Experts of a small language model.
Size: 9 layers, width 128, vocabulary 12027, 36.6M parameters.
Experts: 128 experts in each of 7 layers, 128 squared SiLU neurons an expert.
Training: a variant of Adam for the experts, 7354 steps.
Below are experts of layer 5 (counted from 0) of a mixture-of-experts language model. Rows are named router (the router's row for the expert), up (a neuron's input weights, with its number) and show model dimensions 0-63. Each number is 500 + 25 x the weight over its row's rms, rounded and kept within 0 to 999. Numbers have three digits each.
Before each expert's rows: a language model's description of what the expert responds to. This comes from a sample of Wikipedia text that the model never trained on.

# expert 7
What it handles: Modal and auxiliary verbs before a main verb (would, can, will, did, do not) and infinitive to; also colons in taxobox lines and paragraph breaks.
router:485472515469480465494500528546508494488520470471453495536511483503498528534480466472524477488519525486459502510472544526519525451503464497528552506508468477455530527503484534510557494503507499
up0:510474494484468498506450503501525487491483465520504553491517532507546506463507508445491518520483504490492510489515493506531506498500490463518520476527515486463532485492440542501512495540507480
up1:520504472492521478441515467509486485483493546491511480504472506458476507455503532462523521504534487505509502515541570500516504513507495491505493486495460492490467471475477477492470477445461545
up2:478510492499486500506471505436562503512481499502507505528490517512461534452514484501527455495510467527535492496508490500487506533496483501483519465526515493497478483495550456499495485548446495
up3:488482507510494507478523483511506517505492464512452500448545480523473509466521528516451481520542538472535521506539522475507537513484491494481509492487488477514508495493522519502535506484473499
up4:504501500485480488495524483483487527466542502498481515509483503532469510546489519518461529520486540528491496503536554466519494542523483489501504478523520465514452485510481509524496481438508470
up5:503455485537501502488542583504521521501505524514528517510456498475494523517507467497545451490546544521498511509487505495506494442523483522492512514501473496495506520499461481483541490509530484
up6:548477480487516507518494505537495535485469491496511536507506495502520505487496496470501516553476472528467513531459473519539517477478458520512528495497518543457510498496483474479513506476502528
up7:503538474494494469503516474526459505503471511482473469504506517461545505521475475478496492528505482504497495500522526497510515486508489497489509516476499486478494518509531490518489520528490546
up8:468489494489475497481492512469504489517476462524492513522496477440502495498472471506523509514452558540513492499539511507489465487533532487527498477517425492512528522511462499489498516507496506
up9:534482495483483507495547502512510527527525489445512544468489489486521504534481501496544512460528508509519527510486482507526517493468491493473499502572502489495485475520469448530507473523501498
up10:474468560497478540481452493512487475504546491492480486488512541504508512509518481522531530448522484490511517502489511560512521497486499505484544521514476453489491503473515431523469513459524465
up11:474485510522483510489496499509541490495546495507505542500481514491537486510446515476467480495498509503441525488545518510520495507497501494528477523505557498487499511483469510492472457489549486
up12:486527514484489503521519497526461495502462528502485511527507528523522498485468513520520517492518519522506491536505511464489557493504474491494495474493459488505481471523494483549512483466410504
up13:518529523480495525498498496516471487495507509474465468469527523476515505482449465507503527469530513481527522494511509471492519504541506480507508515486523461487497472485467478513554491495490513
up14:508538545465473489516488480478495483473517510522482497497516540507564528493538503482497521513513484444497505513532541475473530481481465519474521480501462498503483490521497448502558487499503475
up15:521485486473515464493506491424466532464530529514436473502499513533495521497502498539514474508509548498538535489510486511518485462462528551532508516482471492501512494513492516512526494485536484
up16:513486480524482526485493531533524475485545458509453521510502568524526471482471469529500491458479511483475528525454573533540527475520480487510541533524527539493481504473484477481482487497515511
up17:521477518515519512518495480470498522516497484470483476496497479442474536488525445489522472496511517480499516520473475504535517489525517487495494532488514496470497488466465532521520477507513501
up18:511445551486502525446502473522479513507499484539469519454486486470464511481528508492500523466504503447508478501542505509497492463517516486479575489552513486473480475519517549511501483480495468
up19:515485487469499499463459500525485488465546488478527520477496464500535523488480522477485529499451539507491543499504515480520474489487516479534533483500493520487471511528455457510521408499534498
up20:501511553483501510532496468497500529489507509536550541511489486514507500460468498495488545489486549526513450495512529444513493494486492503492462463527503494516492509478449470522500508510463504
up21:526472513481485501499463481529495502466489504499506534499505509550503517554532490507459492464501467540472483491477513480518572521481447517508479488526548494451465500499494510514497474508484492
up22:492497487465455505483518470474487521547503498513470511511510478517517525475522507480500545534486485501509509486476540463548520495497466496538515509509453484457489496491516504475498477540486517
up23:472529535459543517513511505492501487519492469460530492461484511515534541480476491471484501478522528533544442529526551532461531473531523466497496439518454493462525514505477469526498497479496502
up24:546461500526533511477518490425486529501514493490437514507475522487466509527540492510504583479441495520524527547484466490530514463501499464490542484521480505489501494489498462510529527499529530
up25:511450491503492499481509458465518535531502487523479472508477467520490523515479533483494526556483520532484522503518519473553486427457470500521537490526442510497532480530521530476509469491532496
up26:517478554487503503553549501489512534508472485509505507475514503527493520500529464463509515481505497496448490523486493520539512493500523467551448521492470490474512512522494518513523475504519513
up27:527465528542531497505521470533509505501476498512512485505509551464494494507495510460535553510462520491518490492516512466522512527532486482483507486458551534535517496466498541539531508466492556
up28:499491479506502499521526505479483478479488487494515481497487547460484478484456480509529456510443543544470477504457492509521491470518518476499558476462486501474553523497450496498527499490482514
up29:484485486515540515508470513493479510504432517499487513498519529489534517522499493516523553468505507470450504500543505486521484479530497490483493519574533509480521457482530526490480503488548517
up30:464491496493468457476502503496478529491523486513510447502493534470520500505487459489528470517547529520478471463509519504513472529518517505493558513545461493473508495481511500486521510470503497
up31:508489490496491504509530472436464511533504483504478486522485532474542521513473512554514520496469530501494502520522490473493547498501506566487550500522500454538516510530525517499540505505477496
up32:497506465503472489505509508496505505515509506467520521554494499493504528496523487506512495528532531533510538479527509476502512472457462524503507532444503465491509487477509477518550484505523513
up33:456523522531495518497528491498497541450512461517506473502484464505469504514507497491532469471509487519505492467476495503524552460483466506464481532488475511522516521518502470451512489504519450
up34:523472507509531503512469520501463509490542555521568479497525535491493492520523471507505483484485503532511488486497523535520544454485497465549516557489482474507487477496449477503513496525509464
up35:509465551487458506504506496508521488501500476521474521461521523479526446504462505500500480488497466490503529493458493519553537499546518531500478504524506488485510526508505477489501509516501500
up36:562492497452552477485514509525499524530527541491493460464505472530454519529534461504478470466526505496490518480488486457465495458496503518534500475490495502528507466463528518523493531478485557
up37:525496492448488521534474538478506513499491527524471536469464524529525483462546493506455500469509509474512485478501477462487528501475498478482493494506527508535504490476489495488471452526468490
up38:486491494499488510480532498517505520504477479492479501492439482517499507512517484504500512501519555493515518501470508486514506498468466519466530480531544528538517506483482512528456484499532506
up39:509478545527491499496541473487520492483475483507502538533500475461508499519518486554485476493502494535491511473536471500487536470486449483494524501523502496491499500488468532480500459509487469
up40:543498517492509523530483495494519501435462522499491517484518532482535468519483502484460538468510493465488521489480510496488511466530499490452489492501569533515494534459514485472518489489509489
up41:454460525502460493503504515531462472474441510515485526474511569534494526456464523504506493534520475536501495478521489523495521486526483474485469494486463487495486505494519471526524481516491506
up42:506455493473474498539505506536481483469526512474505526497517515559499493515498505499488510497529480507504485508518503499523572486483506495474571506468487497505415496482519492489508497507476504
up43:532484534504485496533510480467508523457470457493487531496476547471512541512493475541513493536482487544476460497529468503509500521475489501464516477537484503493519513476481473469520484530539503
up44:490509513478511501517507454555504431471472550498507503496474533517513472487517466490509497512508472533519491522479547549523539478505529485509504504481527526520482466502521498490525473515464447
up45:484515491514458538519489460569533521501521511494507529496491521509514506477530495474512534447473467496525525464468514507486558503498484493536490477505513507495473495525534458476492503520483515
up46:497472515479504510508478522483530486512511496457532516509538536482504472472527550464522532483520520538480482502488491481508468512448478466525500469477515488467464521501478509505445505514486492
up47:522501497501513496527506484514487490497498504521479489489501488484483487525453488491478542518485521492509511493451532570484510436500494479531536516451451522499515518553496473488490483509504543
up48:520497487502481510499490534473526491465463501521516485502465515479496495536539520495523482506547473539511491509517502504475496530484487468519491528511492461517516517499467486488545474525523524
up49:457502523480455510491520500536502474509483478491483520443528527505504534500459454513509479531488496492530455513497495489538495492510528494457514510471522479466493492489530498511575495520507469
up50:499462526495487466493502491501522495493517511507482506536546528504534520534497491505502480523486481453512485499520471474441545512502518559464557499540495514513507465486492492484484473489468499
up51:487519513496500528471476466516503511517482482504464494501473517534504509466496484555512503529508545492576514474533493502541559490512526486477503474502476500470505493505497517543499494512509481
up52:506519559479504513542493495462514496478495503469510524492538541469529513480492477527504500550492483534482508508533492545481515487516527480507514467515458506499490517490453483502488509499505537
up53:473508524470512470504468479494514462528537475484523441488537516570519495498471539484478518516481467495466496498505519429504519486493475521479492500495473499457524490477544500495574482465496510
up54:550507565470498517491542509488579511501508486462490499486525493491486478513517510525479498494488527531500452519459477509513509513494491456528501477495470464472545537499481511494475496472508492
up55:524504467447528489515492494491496478562499482493456513524496458545515522506527506459536505503495505498555525494513493507515498466477458507516526543506505484485505470520538503513541524512467461
up56:512505530484447493577493482506506520532500569457500510486470469485489496503502503520499522525495532484497485508502531481506530524518495508500530539465469488489481493514546473482510529526516512
up57:509472513463504503499515521533465528539543474522545488505490501564497513498522486503516487493509466483536537454493520517497503510507518456552484500478547470458503513501468522481461517508496458
up58:503508512542492506508463539502496487506476487500479471510528546484488477533547494505524481482480478496480504490529504515476509490516471474533504495491461455480472468453497521501515470487533471
up59:494515502488504496528488506523468513471488507516475530456457481524523525501540501524475477511488488569536523463498482514474497472519497492507513484542446502511507510503501480498516499535472510
up60:570474504499476534494484521479502546458502525483480500494476473491502507508480487512529510505457551492516518494521485514510477489491518496482493520485506508531533504543475481540470485515482519
up61:543491556471496490471482495442496503519445515458465516504521493512479494505528479513483474499483519508463476469494516492483503457478485508536570504477468468464532497487447497521487476524503516
up62:512528553501496489511472504485467492473480497421456457502515530490474500486537508481488494505546465524508513500463507514493501498493452491499502503517490487460532492516494511497509524437512520
up63:532500538511504468514503481514517559509486481505526481500493462516465529511519452474481459548508523492510505493482501534484472510487502511497496548482498452535503525519482492472556484488518517
up64:505519532471486549469496480506501516516465531464475497505482500485474526538503462517497522463481567504492517521525548467524501465540505528467522494506531501493482497478496510527541479495471505
up65:518502529473464499474508483498511507487471490512482492529533523487509524466496546532525541498502509468514438543530486497538505479500495458507528474510478454514531486512490462523549491456466524
up66:496525504525538498504538489496489526535487471486517464488500484488503492474517516463472515505522535535517528496470516499507460523480471517453502503497486461490489481483550462491475514478521514
up67:479529536486478526492473485521511485483552496519570474500467461511497463524474485485501467540477524509494498487467506489522516522483521506489506472505470479491499527481484496520475490534528488
up68:526546512513480487468511477507566505483520497462505455504492530476491456515536455504526520469501541548508516492493524501492482475512504462509528500475479460461532507489492518529520460494490539
up69:517513512500475479511468516491531470493501502495524454466492491536507529481504530524468538532472469522478490482465510468499486500510542499484481496508455494456481488475467551502553456500520525
up70:517475533504494500526542482528499436464515535506505509500474544477490486509497494509498486530526487506482502545504518524491549514502525495507474512519494531513514477492530539527500501465474494
up71:531464525503527476490494489460502493546505476491503529517498477508491502512491526491472513487499524522484468512458490504538474452526511452462527487514491453486497485468512542513509489542527516
up72:478507486472525456497495484466461511490492512483474471473493509454487484478534543523512487539491441514498507517503511460498466496491510472506457497475470505488534510477501498482533524460503470
up73:505488506512475543519481500487515476489482472498463480475515495531470529505528497508509453523469509445523458525530477504516508479535455455492552489525477484473482483470471528485516502521506533
up74:531468509493460484517511470475515551499493504507477530470491484500522503498546475515503510489494493465500519505503509509506519483503476498561509477497478491499477500511558498518551503495497482
up75:497490570519460500537478491462507499502499493450473468497524513504537508500469487512461509526477486550515499497546503520511477467508482502489494472515407506510504495511453480475506518509484507
up76:558479464484487512502460497557527480535466468497486539494508547483492519451491481462505503496482484506487494467546496510537532493520465482488525494509456462422518496505465521510505514504496488
up77:502453523504510483539499499515526484449520545489511525516485506465487502510540483472517473510501462491473501513533540479479509453531479465513504496512492491510437497483476511518518506463505466
up78:483517483524481480510511496497527469530524494536500502462506521532512494500476449453455497499494501529477484458469536480516492534510499538527472537484497507517495479498501526472491518471505489
up79:502474479527492480483481499475489499510546490501524521486498507514528506509515477477484515467466504511492493470452509483527551465490498497500490474505507529483516501550500494486496502548466484
up80:495492520480513506499487532511478488504521501500492520527492552499467527517490493491473433476500502520461489494459473492505527491532472465523496513494498510468513504521547497508519495500488482
up81:502478521489526499501503494513503546484492532497493468484531524532524491490552508534493518469509503532500512464467532471540480506497479470497494494505454499496485506504521451494522488447509517
up82:507493478503453490502512508567517490484488540427502458455515503518461513508528493476522500501466468448485527508508554522498488479515495549505503497526536521504523490449496471499502472466509516
up83:459518522485447502494506477503491495486503510490517491515481498508495484551555464508522455493530510470527516502509495515509565521493477509522472468493493493504483519533526517527486489509464489
up84:523479507511485487527515527467507515571509510484498526510500483489438522489556494496478464510462462476509480473493512477540482525491469496485493512479522489503518506488498476495528484522499541
up85:555518484489502505503547476503506519478495521434466481526519493530503520511495529463531486513519505491486510508499470482508515501486460562493529494482494520418469506498520481524487485512496508
up86:543481551494473504487510517487524529517477519475483444508459471494491526520514482534483465480516515544527473505465472493487557500512472539494528520489540496521491499492527466476511514468533472
up87:479451529491541520532504465522468491498478500489466525553528508494516528499519531472500541493490523501514531484499495488496453494522460500493444489523505504515507480516472506534514484540488517
up88:478511483473468528518471496508516519483495469446472484501553498500562507521489502511510524497484475492522514516494513516537512507504451498499524518508501489471480495499506488500486508479523485
up89:486477520475479509528555509497523533537495518501465493536471518458509518541525535525529514535512486471518490511527490471521511544456487473501538499472523470481428484496554558512499486511481484
up90:522492488519481489514497489499486518495506483502470459491489503470502476508509497512503569513453526498533481479519570500518497499544511497523548513497480490456557502521497484489514504456506522
up91:499502504508444507514520476485478504483499499490495546487493540510480522549507473530531494480483486535516504489536481494469509457484503493513545499510497485516448504500477467530506492490476494
up92:502437480486500507488514490478519521507502521487434490505514501454484545514501478487525527465455563463493481543509494514521502469518462489532511540498501441487504489504503488547500456499525517
up93:492487489463492498491515482495509500511451523494486463497548562523568515525500496441461493500460529487473475468514499463526521512479453533514531500491501464468484491529503506512548494504486447
up94:537484521511489514448569511491534504477479514463510503459516475467464445518509449482489490518504533485501471489500512467492542452498484514485534515534499523521535496518468547532499511513498516
up95:522474475503472511500523508481529546537465503506455535537532510511530548472544485526497479531462495534462506513487503492520503517489470528487535529499458470497526491444476500499484462535480487
up96:491517457483476510484475497469517513497486506489473473519464531475539469493530463508495481529483458479488499461530497497478503495509519497466508456495489483512493493496496492487527518443522492
up97:506447472500477499541524536465488531512487549473477512499479486502492526474514538505462487489525513505533520504548500513483503462505483558511529521473452501507498510499523492490543482530514536
up98:529511473460490508502461487469496520503498525491495491541509489488470519537501467495504486562534553479488542491509517535493504514476498486515542511498511494478498521514503507492454420468509479
up99:523491481478497506520501527524490474481448513464473533477473472534478479515525535499490496553507468518475509511499501485530533503494498533463505507507488515484503488453494517499485519487522504
up100:502445498537521488503535495473555498504471468477518493457526449492460492524473475499479499475528495505534507479520492481540481487507477477489501521523541482541557515496509543493488498479511506
up101:537497509488462508477493512488504543539497496509482540448538490482469520545521495540484485478506520487521516512463483544500521484485477492490554533497510509506535507476428469486447472504500473
up102:496498479496469502562501488507467466494539494521501504521511501513497474467515459489478485484512503482482550513550537495523567461529481479540470529489507514531469477496472515551501471511540454
up103:519474484524552485477491531534511497500516505458534471523523449514505499538502497516457480534508501475504502541480525495502460494496540526527509561473493529511509472502499536508521526491511493
up104:490526488507450512508435512457515545515463513510490477460496504498489473497501459493529519509521494517563518496509522498463505519494502511522469513493485482507477520507490500484549494475451510
up105:507510550484545512462489485522506487520529501505521523490483451547543470470511465485483490490497509499498512542474499535524494463527455533506500523520465498491525522527544562494489493479532466
up106:516527437469509490528489529480494478470468523481449484528501496506531501477574485498496533528480462526507444481503543508493464497522497496491494534504459482468501496480507515498545500506468521
up107:489503542514483470474530487502527483503544526493476510549521515476477479478472504510513501486525470492527512493530515521503507465500477526578526493496490450514506498486499503497559494503487473
up108:483472494510471467527509471538481492559485492525513487467499521545470525537523491520496501491442520485519454474487525465526527479519493476520511512486520480466478480452559502472552528485472525
up109:479453534502525493494504493442508482555496529484529542522521508505489513492531481466492545509488509524529494473512493486550502495468470501509497482507536490500483499508487516501470481513517478
up110:490476507521472474507518502519507502511466530434487532499487530488547496519516520509501492567531469506466506476531470472483522494527471494484539469513499500479501503499476497482550509525475479
up111:469485505502488506540480476509512436495483484466505500508557525513542528502532556487488528538531513498485473495530498491480517515514505490509487529497528465466448497473523531489500499425517518
up112:476509482561475509509544486537511480477476504496494512527510484496475530515470472530515474501477536492485476495531512494493504467522480557490502515495498544534510524485575492487546444494515545
up113:519504501480472516484525488510460445524519538468465493508524529517502523496488515438528475527500533496521477521487494504511496480511492459458541504517493516507495522498492465504481494509534489
up114:518517467484469498450480500513503522537526511516474481450467482465456535501500492496509524507517507507517487524534484441560531502476476520500485505494559508514512514506523545499507509485521490
up115:489481515506514489498503471502520454522518506476515464458482481498503498515480551492481492511504542562521547489464515509542524465486510509473512534484503513500518493478488481508447490471522517
up116:475494476481454507537508452500476523465470529520484533544503511513521508496515478507528507529475473492508518477472477500518531512500486466500541481455479519445501482505520497466483510496464489
up117:495471498466514515501463510489524517552448464499504538475511530468507523465510496440485504515486491509540492486525492513536498491486478453520539487486525487462505490501492509523506504519488481
up118:480470478514506525534456478516490516460496468492453501515547514550500496508526497490525541512477467464512535529482498553494479466486512481492541526499537503496523494507534477493482477520497486
up119:577531480461504533477517459507488453458509468498443502473516501529523532508486485497474430514451461527490473490509485507486513486496488508511568500516519476471540508516487543551485513510529469
up120:522478469473481489525492527492521509526488483484496524502521510498505515461519479448467484512477481469511523484500487523517493489470447502486534531492498461434520484485510548546495504530491497
up121:508494488516499491482521466527505497477490508496475505546508487501457536478502504507524529523522429491493460533554513530511500500508484481481502529474531518526523497470515518480553502470478498
up122:533487503539492492498503516504512506519495493512481485495513487462501524547528458479541487433486503502499483501469523478554522536503464487552478489471513462477480498514532507498505510432476521
up123:512486492466463486539541534516526518499483539453464477460524449492499508506548537514437499499496488463526496525478468494509494493516512510519513487504495514510524502493475490486529488509496510
up124:475477516479503483522499474479498561503537506491477461517494501492505512517502484493493487509508547515478524480467522485518500502463449553561544503482474489486491509524505508485482461467517492
up125:513540506478486534517480540490540504495506498525504503502482464507524507494546542454467487476501497437507507526515508511477497535456477515519489507483514520532506514520493514514455500494446496
up126:506481501486455498542475490528522532497536489530481535518486492514516518522471489516507498508534529529459486476481501538521530450489498464475505485485451459489510509473509453475481506525526514
up127:543475470496504498474507481498465489494524494482545491506528507483500495513495447439504497511498486490499509486539509504479487447482458480499529506501512457490507493495532476511500498451539482